Below are experts of layer 3 (counted from 0) of a mixture-of-experts language model. Rows are named router (the router's row for the expert), gate (a neuron's input weights, with its number), up (a neuron's input weights, with its number), down (a neuron's output weights, with its number) and show model dimensions 128-191. Each number is 500 + 50 x the weight over its row's rms, rounded and kept within 0 to 999. Numbers have three digits each.
After each expert's rows: "raises" lists some tokens whose logits its average output raises strongly, later layers aside. This comes from a sample of Wikipedia text that the model never trained on.

# expert 6
router:548412553507582509580443430538532479511479540522510534544495523380453449450459489469574437489505427568599481565553435578541578518542538528530429507545500466547464602495583535421522516505512446
gate0:611430450476414542475501370519454402459461479424480417602512570420414497527526482473448539486476461550476544459515502478451488512493483545541411579482451553548476565431556518505529454444480470
up0:490510500548558498587538422494523591510466465403516447448529496437483547646474470506500441507581531529472538371506476431510490458497528507655411502558525534461479447476471526547435504502473532
down0:617439509516423486467495522547538556509493480457534533506453501468556441594551544425474474519497484500559477582483574484462558465463536566456396472506500550579508446550558457457457458425447470
raises: "im", "ig", "ar", "at", "us"

# expert 15
router:569469516501536495564439465412434517506428472455564532463504534512510462484461499529520430434430450459493566484598479576543522516498642466513417530526501499530510580594428479535553483597471412
gate0:442471455462554495469453457470489566448506454527442463453544532537535554461516493515499515460474527551498525392517428526529559484496603440571509499483478396483508466504540543495563438522589474
up0:590495368552424451457468573507505531458545458509494560474490500501520522572508456498467501577514454569497512595530457616486489501631503513431457487452481510487502446445456531565470514443498529
down0:468462451576410550480515527561549553463320499472461550551545570483423514497545510482436501512568590492565542416498431565501382524614434502468469516555467496492561510444488446472553476398469517
raises: "iz", "enn", "ik", "ick", "ix"

# expert 12
router:557470527496521507549540472585490496472463474495505494532430503468497487528518470511574436498531503499531500511557529570546523462492535444445408505492453489539505567606533598457615430537500407
gate0:497422560569581458531563439511463479466499545565433584578417527481504513537452436515493477514458494503519486574462496654527509454538437566514500477435441479505566536546541575489511389517486420
up0:466557457460486491480510489607522503452525484539469493518445466506475440452547519512591472553451517468564528443569480485504487520469442511573469475576527480531596521627502495419412476503553507
down0:546474435417514492484459590469446609514516542518457476514517578580542533472554478480507591499552493507519434507522567527609462514503425454385539476445561596521532500519428458369572472524423512
raises: " Other", " He", " It", " This", "\n", " They"

# expert 0
router:430495550551600389634426390522482554459533522521515559540459564481494528559467413472591430441471472476520524572512503555577459475533538497476421542453521548574504520592492435454526502567497501
gate0:533523534515520511463469500509555532450510530564496564506576415389517528460509524463571492566448469454512495523536487420552597621469475459509551485418480473506384540505500520460472534513472572
up0:503517481438452480566453539455506546415488464457474534529559468435502499560528481475566432480492505532547582528482497421500460502462556452494451433513480582522631542516462370490454575565485594
down0:466484530494471473474523540473567589503528488504525467504411524422402497595516492450436460469503512431476421426484478540471536504526516460459457498439525568511415465510464408416455536528526500
raises: "'", ".", " (", ",", " who"

# expert 7
router:480512533575522534489546420564485502460481602441486606492512489525498544485501482500567464382466435507568509548480506603547534445475508496496478500567412461551521569541481525480528425504436425
gate0:517520506317502419565584556499491578519462554479447533553544576460474549491548556499514466546498459386551585490519546439514578477494532483527469466485423491440450532546474509481428455469481468
up0:494432496402467448495533506568556542510463512536405467496539461521483487505497489533468510527553472503629536592523440452503524465451511429558478496427489531546447568514543555523451548480465458
down0:524547541294453437456581445534422536549458520451529455410499510527446600521428489480444461407500522545597499523524462493540577528464486607549480523433526474484525477490466507468438497554501561
raises: "–", "%", "°", ".", "00", "9"

# expert 13
router:488515507469593532560402494545563573402485527466543524572499546516506553486404411431497500509428483580563550600462545490551545510495463426489439459570444499518540611485515615507574464509550405
gate0:449419474552508468500391490489534535455556490527455497540502544501483616391598527445475499570553496527424431466403445471474540473498486416459545576543500445573584520453495471554500543509443577
up0:463408471527507577539538559439504526436479469456509557533460470467447504479471449467536563467449422448555566466575568509614505555478488461524496373567412468540496487432510505495468521506483448
down0:530422416505497518411470465422500472504545560535533552584486510465490482585501572528508573536522482535435603440495536530419441505527452508467513443493477450494485581535397568461442442462502527
raises: "ations", " him", " of", " the", "able", " his"

# expert 14
router:480534511490502424553414404536545541518518440553478590542529496476434474416535492504527510491494457451531583500546465489521598495459546510478464609495496577488512501624549480421567517509566477
gate0:468579544460534430433498621468442408514506492546541508503400487522443508464547492482375413503553511521511497499522548443458516475474516515500496554484527416486520513488665535495493616502487586
up0:555455442543546415551611460463473451482503553463515544549528433505500542490538607527512526533561462463513535550461437428390464521463487574578488520561534431507436496522565476488461537541572572
down0:508545501550622434511535488516533522455498483434560496489424543455511526463475501552449463525508536429454467506542463510607423441574561517565463496558559411425546483532507498467530497460442516
raises: "ie", "as", "im", "ig", "o", "an"

# expert 4
router:481569529542521456571513450484525508410465547476484514546451505456472392540499514444538462435472348491615460595511539533507515539504490484490383536446532484624427506609456554429534487547524463
gate0:459560519544504414532493558531491484515530464530508507512425634545400450485389496447441547399445489478464608498460494409526413600528484559393528549526466518433454533469480540602506541450542532
up0:493516464563603440527526538495554551544477526471415476457478556512470586518381497562529524502345499521447449552541569519476563530562498441513500463457510515440527556508574587518448461439519470
down0:398503408535462425472456541491519569510465488534541470413567561522493520440452520433495414577538539490487435457505521422507499476559434443471533532445501472387505567530463506461504504505477394
raises: " (", "'s", " of", ",", ".", " and"

# expert 9
router:545527542451596530527369436530474584516508547513539633456397518563479438440504476549492439534495489562533536577485522524577477518440577504512493548532512459606463491568539521468467535609555438
gate0:539568439492478594500462484483570470470477535476541497461534504468477516422510575527572464473431488468502468523515481511546451537499479419506442485482524476544497510510401515475517490433487456
up0:445457550470535501476516489470404576608480447530441547456473480499529457569508429485501512518449506565473488505433483589475483461515483395478578606512503546518503587450503522488535570591480579
down0:561479579546479531448626497532484413477449510555512528591490492477471470536484527468556551527513539417368593493524470452546455476463482501545456549530529487496530493429468549490546435503451494
raises: "n", "che", "field", "gar", "b", "nes"

# expert 17
router:502532501561522519588444469516397551545515574465538550516487591598436475485521491468586527520483433478609617557469432501579449432504537507469434394532474475501499530590497483485492510512515471
gate0:410368543554473548504583539517498492535574472597608527496533511458479521489571519510515477488524461495522510609537506589563441509603625422568511494414493532531541486523501498514550487479502492
up0:525507458518490491627455462491454488512514448508486611472552616505576481510620528415522558488598549431515533428555548463451481552533490515513531481503500533477620458472539467414576455547600411
down0:460511490446475538615459527588545466539408499576537426425482510496527346412516560547574515447589485504477455502478518450426499549538483419523547516537386487462491494484504443447440483484508422
raises: "ch", "l", "co", "qu", "cl", "ke"